{"balance_bias": false, "norm_eps": 1e-05, "tie_embeddings": false}
Below are experts of layer 8 (counted from 0) of a mixture-of-experts language model. Rows are named router (the router's row for the expert), gate (a neuron's input weights, with its number), up (a neuron's input weights, with its number), down (a neuron's output weights, with its number) and show model dimensions 192-383. Each number is 200 + 30 x the weight over its row's rms, rounded and kept within 0 to 999.
Before each expert's rows: a language model's description of what the expert responds to. This comes from a sample of Wikipedia text that the model never trained on.

# expert 7
Table cell separators. Pipes between numeric cells in sports and election tables, semicolon-ended scores like 0; QF;, and infobox labels like Runners-up:.
router,272,218,196,237,238,136,184,221,169,164,192,219,198,177,175,166,224,133,189,166,155,243,196,194,162,169,214,184,207,173,172,184,161,232,225,190,233,171,152,218,170,246,132,209,233,123,164,161,196,203,237,190,143,181,198,168,225,196,196,181,206,178,213,177,248,189,148,227,131,171,232,225,177,235,173,214,138,232,199,225,191,213,240,151,186,218,191,191,195,244,202,205,177,194,252,220,164,159,196,201,139,176,232,156,150,164,193,167,182,200,181,171,218,203,200,210,205,207,222,247,205,144,201,207,205,221,195,199,207,187,138,195,195,153,200,191,202,174,211,227,194,149,199,182,152,157,190,192,151,209,199,227,150,185,238,211,188,254,195,159,191,227,156,227,115,236,136,158,198,205,199,219,206,173,127,137,186,169,184,193,233,153,220,173,211,175,168,222,175,201,187,192
gate3,236,198,154,186,192,218,175,189,164,204,183,206,169,176,207,197,139,183,350,201,213,183,248,245,159,230,202,159,244,273,180,204,246,177,135,246,252,207,246,190,227,184,198,175,204,210,169,161,192,223,210,205,239,188,200,227,212,197,219,224,208,219,199,157,282,244,213,217,217,249,210,217,243,142,271,204,242,183,217,180,117,183,154,191,205,188,225,236,203,178,197,196,203,201,213,180,175,195,177,165,187,203,183,155,188,211,214,138,197,134,192,163,204,193,191,203,206,197,212,160,156,187,157,229,216,184,186,192,176,208,199,184,182,187,210,237,237,183,181,235,172,185,201,270,226,253,190,224,169,221,182,214,208,201,222,136,242,228,171,264,199,233,230,168,208,184,267,203,240,222,169,210,228,206,212,218,155,232,211,212,216,199,174,236,183,191,227,227,218,163,190,178
up3,200,200,238,158,232,170,209,209,159,197,213,225,202,228,176,147,245,221,187,228,230,203,148,172,230,221,209,192,127,186,199,210,191,207,201,208,237,208,170,198,192,218,210,240,172,128,183,185,217,170,198,166,210,206,199,202,168,187,176,204,185,237,187,203,189,164,224,183,221,163,189,202,171,273,117,181,201,211,228,179,219,214,217,107,207,192,166,173,186,198,206,194,220,221,225,228,181,191,214,258,241,224,153,211,190,203,203,167,216,230,179,171,263,206,191,192,180,200,170,195,184,202,191,185,229,247,190,132,182,194,205,221,192,179,203,139,216,210,193,168,208,191,238,147,181,179,224,192,233,169,232,246,199,221,166,222,192,191,235,147,188,87,167,234,191,196,198,240,209,224,210,143,202,217,207,197,231,194,242,219,210,181,216,148,152,169,153,194,174,261,209,224
down3,176,185,172,183,194,158,186,175,221,145,179,193,200,184,172,184,187,209,218,226,167,243,255,201,172,166,171,223,230,224,204,218,158,225,182,179,151,171,137,225,186,233,265,184,169,176,149,195,215,159,200,207,202,186,178,242,259,180,201,155,195,226,191,171,245,192,187,176,181,112,220,185,231,225,178,247,151,220,182,195,237,203,206,218,209,233,159,188,200,230,195,207,259,199,199,200,249,211,157,141,236,160,219,221,160,234,156,167,136,195,159,205,189,176,209,210,180,158,212,207,196,238,189,183,202,174,200,169,251,191,213,183,201,218,184,188,192,140,199,246,188,220,170,272,205,186,196,176,181,154,186,248,222,194,205,186,195,144,212,216,219,256,182,234,179,206,190,180,197,167,231,273,201,172,219,249,221,162,251,177,185,138,162,205,203,193,191,188,192,168,211,166

# expert 6
Place and organization names. Words inside proper names of venues, teams, companies and institutions, plus "in" before a city: Stadium, Racing, FC, Airport, University in Tallahassee.
router,170,161,186,246,218,173,176,185,146,238,199,232,179,195,201,163,175,196,206,200,153,229,146,246,223,179,216,167,149,208,190,164,180,208,206,223,203,193,205,222,187,166,158,212,162,208,184,170,218,187,230,161,183,235,178,169,197,148,218,176,166,213,238,241,181,206,186,187,214,195,151,141,230,189,210,157,269,202,177,187,202,217,151,133,202,238,202,214,203,201,170,181,187,209,197,245,136,193,225,160,139,203,200,171,251,198,227,187,177,228,268,224,180,182,201,215,156,184,213,179,219,195,199,230,179,200,226,208,201,202,129,200,128,191,195,163,188,166,239,218,180,206,160,183,186,257,149,218,189,240,234,183,225,193,190,201,238,176,196,203,198,167,248,207,274,188,160,176,178,241,210,234,188,157,234,137,201,170,215,186,193,161,170,144,189,226,228,228,257,155,179,168
gate0,148,218,176,189,214,255,175,192,178,178,204,186,187,177,139,189,233,225,163,211,177,211,199,183,202,208,269,255,217,190,254,202,226,227,197,233,217,153,204,200,211,214,203,214,280,197,193,184,213,206,173,159,189,209,155,204,222,223,173,211,199,246,215,200,194,254,162,190,205,168,180,194,216,151,117,190,157,179,162,177,214,229,147,195,194,215,193,218,173,178,217,187,170,166,127,226,220,160,185,191,160,189,181,167,201,183,174,180,171,201,184,177,190,230,189,199,211,199,174,206,214,203,224,211,212,155,165,206,212,203,231,194,206,241,237,172,180,158,217,178,194,176,246,137,190,220,230,215,170,166,197,202,204,219,191,244,219,198,166,208,206,194,224,229,208,189,192,178,216,194,196,145,158,197,222,198,216,201,188,199,197,230,201,199,230,213,203,224,206,207,190,213
up0,235,196,222,256,230,225,234,183,238,221,229,211,173,224,173,247,187,201,245,208,163,207,193,250,162,217,151,123,200,170,205,193,238,217,188,204,234,172,198,183,194,264,147,197,193,121,188,209,155,197,151,175,206,233,181,122,210,193,209,201,244,187,175,209,143,175,191,215,216,163,165,192,207,210,226,234,219,162,222,212,196,208,217,156,226,205,195,201,260,234,186,234,249,176,256,183,274,204,202,167,164,199,229,202,154,203,283,201,227,203,222,236,193,170,207,252,220,292,128,189,216,186,179,181,222,188,188,229,146,198,187,220,205,213,199,209,198,183,208,234,212,179,207,232,182,160,186,165,217,234,163,232,188,171,208,155,282,237,190,170,188,239,160,210,212,155,177,228,189,238,226,198,253,195,198,228,181,178,198,142,214,217,222,207,194,151,179,169,193,157,281,186
down0,124,197,156,174,211,237,180,208,233,221,197,228,247,214,179,172,248,220,219,170,180,245,169,199,190,218,188,183,235,235,235,216,151,216,220,246,257,209,194,217,184,191,131,233,225,189,233,192,177,206,208,172,259,229,219,220,194,171,203,189,206,193,193,237,170,208,215,144,201,231,227,187,190,204,193,152,178,164,211,186,174,186,196,179,238,233,212,210,201,164,182,207,179,208,209,231,214,197,210,232,179,267,146,150,205,175,223,194,269,201,143,187,170,230,175,221,206,184,217,201,181,172,209,257,198,221,185,125,163,190,231,207,232,104,193,249,188,221,178,196,189,133,167,168,183,245,190,152,185,201,174,221,204,176,156,221,220,170,280,195,201,156,178,199,158,241,220,247,194,176,175,168,183,203,158,217,224,203,207,191,186,255,162,176,146,216,197,222,169,193,204,219

# expert 2
Table headers and labels. Table header rows and line ends after them, infobox field labels, and linking words in captions: Episode:, Label:, Cash on hand, Single by.
router,185,217,151,164,240,231,230,205,179,172,160,207,245,194,184,199,175,208,223,227,196,165,184,175,194,156,233,210,172,199,218,185,211,233,232,197,228,243,231,209,169,210,219,185,181,163,230,219,177,198,215,196,226,212,150,235,222,140,158,138,231,229,238,143,162,198,174,254,164,191,157,211,171,212,233,225,178,202,215,177,231,238,196,183,206,178,149,190,220,201,241,212,246,215,171,227,205,235,200,236,250,271,232,212,203,259,173,205,236,145,195,220,251,206,203,187,190,220,190,158,201,176,225,207,177,252,168,207,211,169,177,198,192,222,189,253,248,224,191,207,268,213,152,205,187,203,183,203,247,203,191,176,184,206,234,219,215,234,208,184,216,190,195,222,237,238,205,198,240,222,223,184,198,192,281,212,205,171,226,200,255,219,231,249,241,224,179,176,163,201,186,190
gate3,194,150,186,211,234,228,167,159,194,182,203,190,277,135,215,223,204,157,274,224,195,204,223,205,192,167,154,197,154,224,216,176,198,238,233,173,190,201,215,224,195,251,169,185,216,196,178,219,186,201,199,193,182,203,168,205,204,181,198,200,220,195,230,161,222,257,196,203,213,228,208,171,209,213,213,160,195,177,185,180,228,245,170,246,181,185,195,240,171,150,163,169,253,206,190,170,219,192,196,210,198,213,143,169,258,221,212,210,225,182,254,172,171,174,223,217,165,201,218,175,232,209,181,215,155,226,229,221,208,229,221,151,225,211,202,224,134,195,204,202,201,173,233,176,215,219,163,206,200,224,205,208,227,207,245,209,233,215,192,119,241,224,201,256,225,219,241,173,181,221,218,195,157,211,137,209,204,218,189,260,181,142,213,214,196,206,220,222,230,177,192,201
up3,168,244,221,149,195,188,225,182,194,198,168,236,205,182,152,217,248,205,240,208,243,188,192,158,159,227,180,196,185,236,179,186,175,273,201,172,169,216,186,200,190,211,192,261,188,162,196,160,215,260,230,212,175,199,217,199,169,229,234,217,207,252,189,199,189,171,200,218,197,220,166,190,194,181,215,204,192,275,203,194,183,227,206,141,210,168,200,208,247,212,188,206,196,233,194,161,200,169,228,194,163,218,184,167,187,213,244,161,176,185,178,240,164,216,212,211,176,175,185,171,190,219,184,235,230,212,208,223,183,209,166,223,171,188,212,225,210,164,199,190,206,206,210,188,241,204,228,235,214,208,168,197,192,196,184,197,209,178,204,250,220,198,225,220,219,164,184,184,196,232,176,226,250,226,199,188,196,233,192,212,196,158,195,188,219,161,168,236,201,173,213,195
down3,193,211,175,218,209,268,219,233,213,210,213,189,215,206,204,200,175,203,190,154,191,181,209,203,211,172,227,163,240,247,183,142,131,194,158,174,242,231,190,226,197,204,208,248,192,161,235,193,121,230,206,194,189,257,185,195,222,206,204,192,220,172,179,253,208,205,218,154,137,235,172,191,214,194,225,204,267,209,197,189,216,221,204,199,203,150,205,151,234,240,252,199,208,196,188,179,242,165,188,203,197,228,224,176,184,157,235,216,144,224,164,200,166,156,201,217,175,211,215,140,188,188,205,159,196,191,233,220,203,229,245,199,161,204,180,167,147,244,192,221,171,214,243,196,213,259,184,171,179,160,207,228,204,195,213,187,147,234,237,193,200,200,233,215,234,176,235,160,249,177,215,189,183,203,213,200,216,176,228,212,183,163,258,244,224,284,233,232,203,219,171,253

# expert 0
Definite article "the". Mostly the article "the"/"The" and possessive determiners beginning noun phrases, after prepositions like of, in, at: the largest, its, their.
router,208,213,209,235,155,178,211,214,241,203,161,173,197,201,219,153,243,198,174,162,191,199,197,181,237,211,163,155,242,175,130,239,182,169,159,204,222,199,161,180,211,208,150,216,148,210,226,211,212,215,171,190,185,214,200,257,152,190,207,196,172,235,196,225,200,223,210,230,176,224,132,208,183,255,200,195,156,232,184,158,200,132,161,244,221,193,246,165,216,208,219,205,188,326,178,231,250,223,204,293,243,232,182,208,167,269,255,216,239,193,192,200,174,212,230,207,243,194,167,151,211,233,225,198,184,181,171,197,211,170,245,211,178,245,166,208,238,200,230,187,161,217,144,232,186,185,168,194,203,246,181,182,251,183,195,197,233,186,227,198,165,197,194,210,208,192,229,187,213,190,200,186,168,206,264,109,204,232,186,201,242,218,231,245,199,169,236,234,248,160,199,91
gate3,222,206,250,233,233,229,169,203,213,133,203,174,156,218,174,216,198,210,194,159,218,202,188,179,268,206,216,210,208,163,174,191,203,230,192,195,194,188,232,157,182,160,195,224,176,195,191,245,197,182,82,174,199,161,234,176,178,170,182,180,182,226,228,206,242,285,161,131,224,208,166,218,220,182,223,213,211,150,230,192,196,188,212,214,238,215,203,231,167,178,179,199,213,221,245,185,177,207,159,248,187,206,188,196,205,203,212,251,214,133,176,208,162,222,215,234,246,190,213,185,215,204,254,234,214,233,187,192,207,207,210,215,174,193,202,156,208,212,267,209,156,253,211,226,165,208,169,194,152,185,219,183,154,240,160,223,175,159,213,217,221,151,231,166,203,163,208,175,244,224,181,180,164,254,223,178,186,140,188,186,223,242,198,208,178,165,180,201,223,229,157,195
up3,208,238,124,164,222,226,167,177,193,220,191,219,218,186,209,236,202,185,234,199,203,231,176,194,182,184,209,204,166,161,240,217,274,172,273,208,191,195,151,176,224,236,220,147,194,202,204,178,189,246,188,219,168,159,191,207,231,238,205,198,207,187,191,211,195,143,177,235,163,168,226,211,203,208,172,221,209,270,154,189,216,148,164,234,204,210,179,187,234,278,265,170,191,187,154,180,236,152,182,199,188,185,172,211,160,216,208,159,212,174,218,219,197,171,169,197,173,194,193,207,246,203,172,187,186,214,216,219,186,140,254,203,183,200,207,210,201,261,204,187,225,181,179,174,189,180,165,217,203,212,160,245,238,177,252,193,178,213,205,225,197,239,182,205,214,163,249,239,214,225,199,198,192,197,209,213,206,175,242,201,224,222,190,183,199,224,228,141,211,198,300,197
down3,186,218,201,232,187,209,205,241,227,178,181,182,175,127,155,162,192,215,226,153,203,204,211,185,205,186,167,210,150,253,174,148,199,229,175,186,189,204,184,237,186,144,169,240,190,214,198,195,233,284,169,221,236,215,255,199,179,203,191,260,225,200,187,202,208,216,186,206,150,147,236,206,182,168,212,174,221,197,227,160,211,253,149,195,172,207,194,213,171,217,140,228,220,173,187,207,176,240,180,206,191,212,213,197,245,228,204,189,132,232,174,180,236,241,199,234,227,156,202,209,157,149,162,233,248,182,203,138,164,196,170,203,163,146,160,195,177,192,196,171,201,243,207,200,193,236,218,206,176,190,185,204,195,199,209,154,242,218,213,202,223,118,204,195,262,183,185,117,128,208,192,189,185,164,125,259,135,220,142,213,188,203,162,227,203,192,210,204,233,174,192,185